{
  "d_shared_expert": 0,
  "normalize_top_k": false,
  "balance_loss": 0.000147,
  "head_dim": 32,
  "norm_place": "pre",
  "positions": "rope",
  "rope_fraction": 1.0,
  "schedule": "wsd",
  "decay_fraction": 0.756,
  "seq_len": 1024
}
Below are experts of layer 6 (counted from 0) of a mixture-of-experts language model. Rows are named gate (a neuron's input weights, with its number), up (a neuron's input weights, with its number), down (a neuron's output weights, with its number) and show model dimensions 224-279. Each number is 200 + 40 x the weight over its row's rms, rounded and kept within 0 to 999.
Before each expert's rows: "gets" lists some tokens that make up at least twice as much of what it gets as of all text; "comes after" lists some tokens at least twice as common just before its tokens as in all text. This comes from a sample of Wikipedia text that the model never trained on. Tokens count by the router's weight.

# expert 4
gets: " ", " (", " =", "(", " Location", " Genus"
comes after: " |", "-", "|", ":", " in", " September"
gate43,169,188,209,141,192,187,227,178,229,134,252,215,243,144,189,186,141,234,233,137,240,184,205,238,178,218,141,226,216,128,226,201,197,186,209,135,161,259,157,223,170,166,203,188,191,225,184,166,234,166,267,152,197,166,130,228
up43,180,233,203,129,137,210,153,268,192,192,258,223,197,170,206,201,200,189,184,332,206,183,200,252,186,146,207,157,144,207,215,217,252,117,198,177,161,264,200,199,181,187,149,212,200,225,163,220,214,160,219,187,212,233,180,160
down43,250,222,225,185,247,178,226,151,257,241,276,223,212,139,183,203,237,181,196,220,229,202,216,240,217,246,203,244,177,187,153,134,226,86,198,213,212,224,206,175,260,233,209,192,184,169,213,189,180,243,205,194,221,215,169,187
gate44,348,166,174,209,191,190,86,193,215,171,230,253,243,232,182,204,199,259,227,154,137,205,236,247,187,99,185,185,226,155,138,213,196,146,124,205,144,190,176,123,215,247,286,191,213,181,222,230,147,147,228,143,214,195,136,277
up44,211,207,177,175,172,218,193,179,180,193,272,173,185,247,130,188,283,227,112,192,236,162,206,262,265,200,196,186,197,112,259,206,233,195,251,244,253,218,121,187,301,215,194,189,197,222,156,188,220,199,242,127,209,230,224,194
down44,196,180,161,210,265,236,193,129,161,213,181,270,143,212,131,295,209,161,195,148,153,180,163,246,202,204,184,132,126,254,200,189,225,138,180,178,228,230,226,192,207,151,243,157,202,175,208,255,171,237,144,220,194,194,201,241
gate45,207,243,198,139,160,200,191,198,141,188,153,253,253,216,195,172,158,196,233,168,270,182,201,179,211,204,149,216,239,192,182,152,184,255,160,205,152,132,176,202,183,277,130,207,221,191,264,246,177,246,230,139,227,187,305,129
up45,208,197,147,245,194,290,169,194,230,201,196,136,239,130,247,192,237,204,291,235,180,177,188,141,193,208,162,202,155,197,171,160,229,257,174,214,266,167,166,165,154,208,186,233,136,187,215,196,149,171,127,202,152,181,158,309
down45,244,171,240,129,251,142,178,230,223,191,224,283,228,230,232,176,225,220,239,209,144,267,157,225,224,175,217,185,187,186,235,272,184,270,178,151,161,179,202,256,206,206,131,174,155,165,227,203,228,208,278,191,222,230,249,272
gate46,175,234,187,193,167,232,192,202,199,159,251,169,160,233,183,165,278,128,209,206,167,180,158,274,152,232,215,215,235,143,158,168,215,193,159,239,98,260,189,168,192,221,172,168,249,230,268,132,199,188,198,180,216,234,208,131
up46,175,152,164,248,183,186,151,203,227,112,141,170,226,247,174,204,245,216,173,214,51,197,227,282,216,187,223,202,129,230,220,190,232,241,189,246,155,224,139,209,160,253,253,213,174,244,185,119,115,216,237,240,179,212,136,146
down46,178,189,167,184,198,214,245,210,214,181,198,176,202,212,233,159,155,201,162,183,241,205,201,239,167,231,248,163,251,186,210,193,154,157,182,177,124,186,285,226,185,200,209,218,216,205,195,167,226,214,183,199,197,249,177,171
gate47,196,208,245,225,251,177,217,302,227,193,176,287,198,228,240,167,248,227,286,220,162,194,154,243,223,183,175,271,222,242,231,177,186,303,201,164,215,208,265,167,202,242,245,248,247,168,230,155,261,242,189,187,228,263,211,168
up47,225,211,161,185,222,128,186,239,195,204,196,113,243,251,250,78,161,211,206,139,259,188,169,189,199,174,190,138,71,196,173,127,157,221,213,242,233,183,177,181,213,169,148,191,203,209,176,185,153,212,194,286,224,184,176,244
down47,193,154,173,221,215,221,235,206,159,161,177,202,215,155,131,259,152,190,275,150,207,244,241,226,197,92,203,220,211,261,138,180,175,203,167,230,148,250,192,185,209,163,161,199,210,154,227,272,148,148,200,274,144,243,164,165
gate48,141,203,237,183,219,130,227,195,211,179,142,219,243,163,161,247,199,255,197,138,153,220,166,166,194,168,228,242,163,281,228,165,237,177,209,172,146,218,231,196,174,274,136,208,193,160,121,228,147,211,219,220,189,169,256,200
up48,155,220,170,122,204,238,170,205,168,171,174,184,168,176,243,218,240,194,132,143,159,207,236,145,126,144,230,189,157,256,234,245,183,188,263,180,126,170,200,244,245,222,162,182,213,251,192,275,230,264,290,293,189,235,248,279
down48,120,246,164,134,147,214,165,154,228,231,143,192,264,226,211,196,317,208,188,199,174,186,164,185,138,266,184,215,137,197,220,138,183,194,171,212,167,183,216,253,176,246,154,142,232,257,266,223,208,180,224,220,249,190,152,190
gate49,260,223,97,264,164,226,188,197,222,161,223,194,189,219,231,195,161,252,246,230,225,158,232,136,217,251,213,173,156,188,215,238,210,197,221,245,169,200,179,201,212,184,220,191,191,155,235,136,150,170,292,226,232,251,170,127
up49,263,186,252,195,195,188,171,179,210,173,180,238,186,274,201,215,238,119,169,182,242,188,202,228,250,173,204,233,180,197,218,196,209,147,147,224,240,193,184,118,257,210,221,205,164,171,181,179,232,176,189,200,216,278,195,233
down49,240,201,246,194,217,228,161,192,228,182,194,159,191,202,194,238,189,233,169,182,272,189,207,177,228,194,222,180,151,188,148,176,25,131,210,172,178,138,197,166,208,170,213,216,218,87,217,218,203,209,199,192,174,246,189,193
gate50,221,185,137,228,165,143,120,188,181,171,169,173,153,236,196,165,230,225,124,162,242,158,225,117,206,211,272,215,182,93,153,224,203,186,223,262,203,225,167,212,187,197,168,237,205,242,216,204,191,145,232,268,266,225,188,189
up50,212,188,157,166,200,216,209,234,207,258,173,162,238,218,247,189,213,187,275,164,267,187,101,216,198,181,189,172,190,249,180,201,176,210,143,213,166,196,167,246,196,236,230,153,189,155,178,119,227,204,232,167,206,205,258,167
down50,158,188,194,187,158,168,233,247,259,211,239,236,158,181,183,196,113,180,167,195,211,167,178,230,139,272,165,161,192,252,154,213,167,219,175,184,248,159,228,92,269,113,236,237,215,214,200,184,183,259,151,179,223,220,224,206
gate51,211,163,269,177,163,208,209,202,230,217,142,215,187,190,179,253,129,146,187,172,217,174,195,134,179,149,186,265,194,184,159,219,208,137,216,212,181,194,183,208,229,201,211,252,164,184,203,161,265,195,150,206,179,178,187,120
up51,247,178,208,207,185,143,282,205,152,155,216,295,186,268,166,173,222,167,133,247,160,267,163,92,134,277,235,181,273,233,149,191,218,185,184,186,209,143,128,224,191,198,155,218,194,164,204,240,185,196,146,254,220,159,250,190
down51,195,205,201,198,165,196,254,201,236,156,178,220,202,199,230,164,233,167,196,214,196,243,148,206,188,153,239,207,160,214,255,156,215,160,175,246,230,185,199,213,207,140,182,141,179,231,180,215,271,237,210,233,268,150,156,128
gate52,229,196,174,227,192,182,141,220,159,237,190,162,128,182,248,185,172,234,229,136,242,167,232,227,97,166,289,253,225,217,222,224,172,243,221,221,169,212,193,276,190,240,188,157,244,91,228,164,162,226,198,156,264,246,231,159
up52,239,236,257,238,206,231,245,156,215,125,217,260,248,209,189,214,229,177,213,216,168,188,180,160,197,185,142,189,166,179,193,143,181,165,246,204,202,230,217,157,263,140,208,166,168,191,170,238,209,183,157,203,213,183,188,217
down52,185,263,194,202,263,132,158,200,164,165,180,197,160,274,257,198,170,214,200,154,143,201,219,145,187,150,115,211,224,165,210,229,245,202,218,186,216,278,223,171,172,123,183,211,259,188,172,214,266,132,195,195,174,138,242,214
gate53,239,292,276,201,174,259,210,182,264,246,230,167,155,167,250,205,220,201,157,217,218,236,209,151,236,299,246,177,134,202,248,238,167,204,230,122,189,204,155,172,271,222,226,193,227,171,224,135,138,155,194,179,246,189,224,185
up53,183,179,269,178,243,219,290,207,236,150,243,177,213,148,185,294,277,191,209,186,129,191,242,139,193,185,211,254,186,142,152,196,226,200,255,197,183,151,252,166,256,180,268,177,169,159,153,222,246,186,234,193,188,241,228,188
down53,196,179,226,191,151,170,151,210,165,228,234,204,191,296,215,246,215,178,213,237,259,212,296,135,201,179,224,232,190,211,206,211,187,191,240,154,186,184,283,262,216,146,271,251,161,202,221,201,207,253,287,259,172,262,243,216
gate54,230,221,205,204,129,225,234,183,270,220,234,225,139,158,133,249,245,205,255,129,184,161,160,158,232,243,201,222,278,188,170,209,202,203,227,196,259,226,227,141,235,188,152,216,267,160,244,186,175,135,162,178,200,205,219,239
up54,191,264,248,238,176,184,235,269,234,74,224,192,197,216,181,141,199,236,206,239,236,224,233,187,225,218,219,222,162,253,244,173,229,183,351,145,200,235,166,219,187,164,263,284,202,161,218,132,173,132,188,233,214,185,150,143
down54,194,207,229,226,198,156,201,254,204,205,266,197,171,206,163,317,149,231,234,193,242,179,218,247,111,201,161,117,282,224,198,206,241,227,179,167,233,201,268,177,203,209,240,198,186,141,222,193,155,215,180,210,185,236,213,240
gate55,236,128,180,253,208,194,238,160,203,255,198,231,232,167,203,219,244,258,206,219,203,215,96,159,203,187,213,204,224,184,177,114,140,263,144,259,181,186,104,174,228,206,267,192,98,164,188,208,204,155,269,194,225,251,173,214
up55,142,218,240,225,154,228,197,233,187,215,203,232,201,197,208,248,249,223,244,200,195,247,164,194,200,201,202,108,199,203,167,226,169,217,146,229,159,196,173,247,184,145,153,213,151,193,114,237,188,158,208,137,248,157,237,129
down55,177,172,233,240,233,145,168,88,139,260,186,260,236,181,153,278,285,137,256,161,172,146,130,180,165,232,266,214,253,168,153,163,259,151,247,145,181,123,145,224,190,215,237,244,198,202,235,217,217,142,181,177,179,241,225,191
gate56,185,302,183,186,231,249,126,220,111,250,216,217,152,133,181,136,256,179,244,169,135,197,206,205,227,153,244,232,235,192,205,151,338,182,165,156,216,206,165,259,213,223,181,232,207,243,211,262,144,216,194,273,111,158,248,248
up56,200,250,219,231,204,161,199,136,143,127,208,130,237,164,168,152,326,246,172,197,234,221,232,226,252,183,194,107,135,112,247,166,261,206,195,232,147,248,187,164,189,198,242,239,192,170,175,208,123,256,159,195,237,232,239,175
down56,179,134,198,203,187,177,180,212,144,193,117,197,198,226,184,272,157,272,204,223,255,138,148,207,156,216,212,206,206,262,223,134,165,198,183,112,215,210,236,227,139,230,172,119,225,195,209,173,146,182,184,225,243,161,161,168
gate57,148,242,194,77,177,248,204,217,249,144,235,201,220,183,274,221,211,181,163,214,194,147,200,216,138,220,264,170,196,203,172,211,176,126,162,255,245,163,231,229,155,173,190,155,205,139,216,218,156,211,177,213,244,166,277,211
up57,204,188,212,108,170,176,224,205,240,221,185,234,246,195,223,193,207,135,196,132,216,145,210,181,164,270,236,135,172,196,206,146,211,164,206,132,166,202,135,135,179,168,209,173,229,176,175,151,242,217,232,199,208,211,206,186
down57,144,230,222,162,137,243,135,172,155,195,228,255,174,285,119,181,220,288,134,147,298,140,144,203,198,204,182,294,208,148,216,196,219,241,235,253,158,251,226,160,269,206,187,151,123,198,251,277,219,136,218,184,254,197,187,167
gate58,159,171,202,199,244,220,190,168,172,203,215,257,209,270,196,215,107,170,197,201,131,205,253,170,122,217,240,229,164,241,203,249,103,165,232,154,194,254,111,227,277,269,161,219,252,177,214,253,277,177,209,225,165,234,174,177
up58,251,161,178,190,144,177,138,242,185,275,203,182,228,151,174,213,250,266,215,183,210,200,248,207,162,111,142,162,144,227,148,174,266,136,148,196,158,168,117,179,173,158,166,192,196,148,221,104,241,227,136,197,328,239,203,219
down58,122,195,181,232,157,182,205,197,110,253,224,266,223,256,199,214,219,211,267,180,240,162,166,178,188,255,194,138,215,201,257,220,162,275,144,277,205,206,210,221,177,274,201,300,213,211,185,201,255,195,209,239,189,232,225,164
gate59,187,263,191,163,177,187,276,267,246,215,165,170,233,196,223,268,146,231,199,143,172,187,176,174,144,222,113,213,228,217,166,214,217,222,279,140,241,173,224,112,246,252,188,183,167,220,288,220,108,165,199,205,194,153,251,258
up59,195,171,275,201,240,125,213,197,188,190,167,203,219,295,172,243,238,175,207,260,179,225,231,146,187,190,204,238,169,220,225,143,205,169,253,213,235,165,230,260,140,165,288,206,199,198,190,190,149,172,266,160,138,112,169,172
down59,217,220,183,211,216,214,171,185,169,259,200,207,213,238,200,219,204,97,174,191,226,198,170,152,243,142,221,126,166,184,215,210,190,198,212,182,151,162,178,220,216,223,197,233,112,116,190,200,160,179,213,180,186,177,176,184
gate60,253,162,150,204,225,212,274,238,131,225,268,203,255,223,83,176,246,200,219,223,313,249,234,172,220,238,222,273,175,251,161,227,155,219,235,223,184,176,200,205,184,206,169,291,157,231,143,155,178,245,253,229,214,160,139,210
up60,132,218,181,195,150,123,156,181,165,201,217,184,202,202,212,242,229,273,236,209,166,224,238,214,166,162,225,245,219,210,174,153,172,225,126,173,280,186,269,173,214,220,201,175,220,185,242,196,98,236,171,128,231,247,191,245
down60,264,210,161,231,272,240,193,230,206,155,134,118,166,107,229,209,198,190,181,286,221,218,201,150,228,219,235,192,211,187,214,150,227,196,207,206,225,170,197,239,253,158,242,163,250,207,129,144,197,171,145,169,229,186,156,202
gate61,165,147,190,208,218,240,145,225,123,181,234,238,160,199,188,201,195,209,234,210,138,208,190,206,244,199,119,218,180,221,197,243,215,220,187,149,151,146,148,120,297,144,202,216,158,252,230,162,165,209,194,217,153,183,217,242
up61,173,213,152,173,211,164,143,218,205,226,225,208,168,191,221,237,218,249,264,174,216,106,217,195,205,157,200,171,153,201,257,175,236,172,254,259,190,263,261,262,208,245,225,215,228,236,228,160,215,175,224,200,149,211,202,131
down61,187,235,177,166,188,192,252,189,173,152,239,256,226,217,178,217,255,194,155,272,249,194,122,176,237,217,232,152,176,219,232,156,236,236,228,204,130,169,177,225,226,211,206,202,260,175,238,217,182,212,217,234,193,249,248,227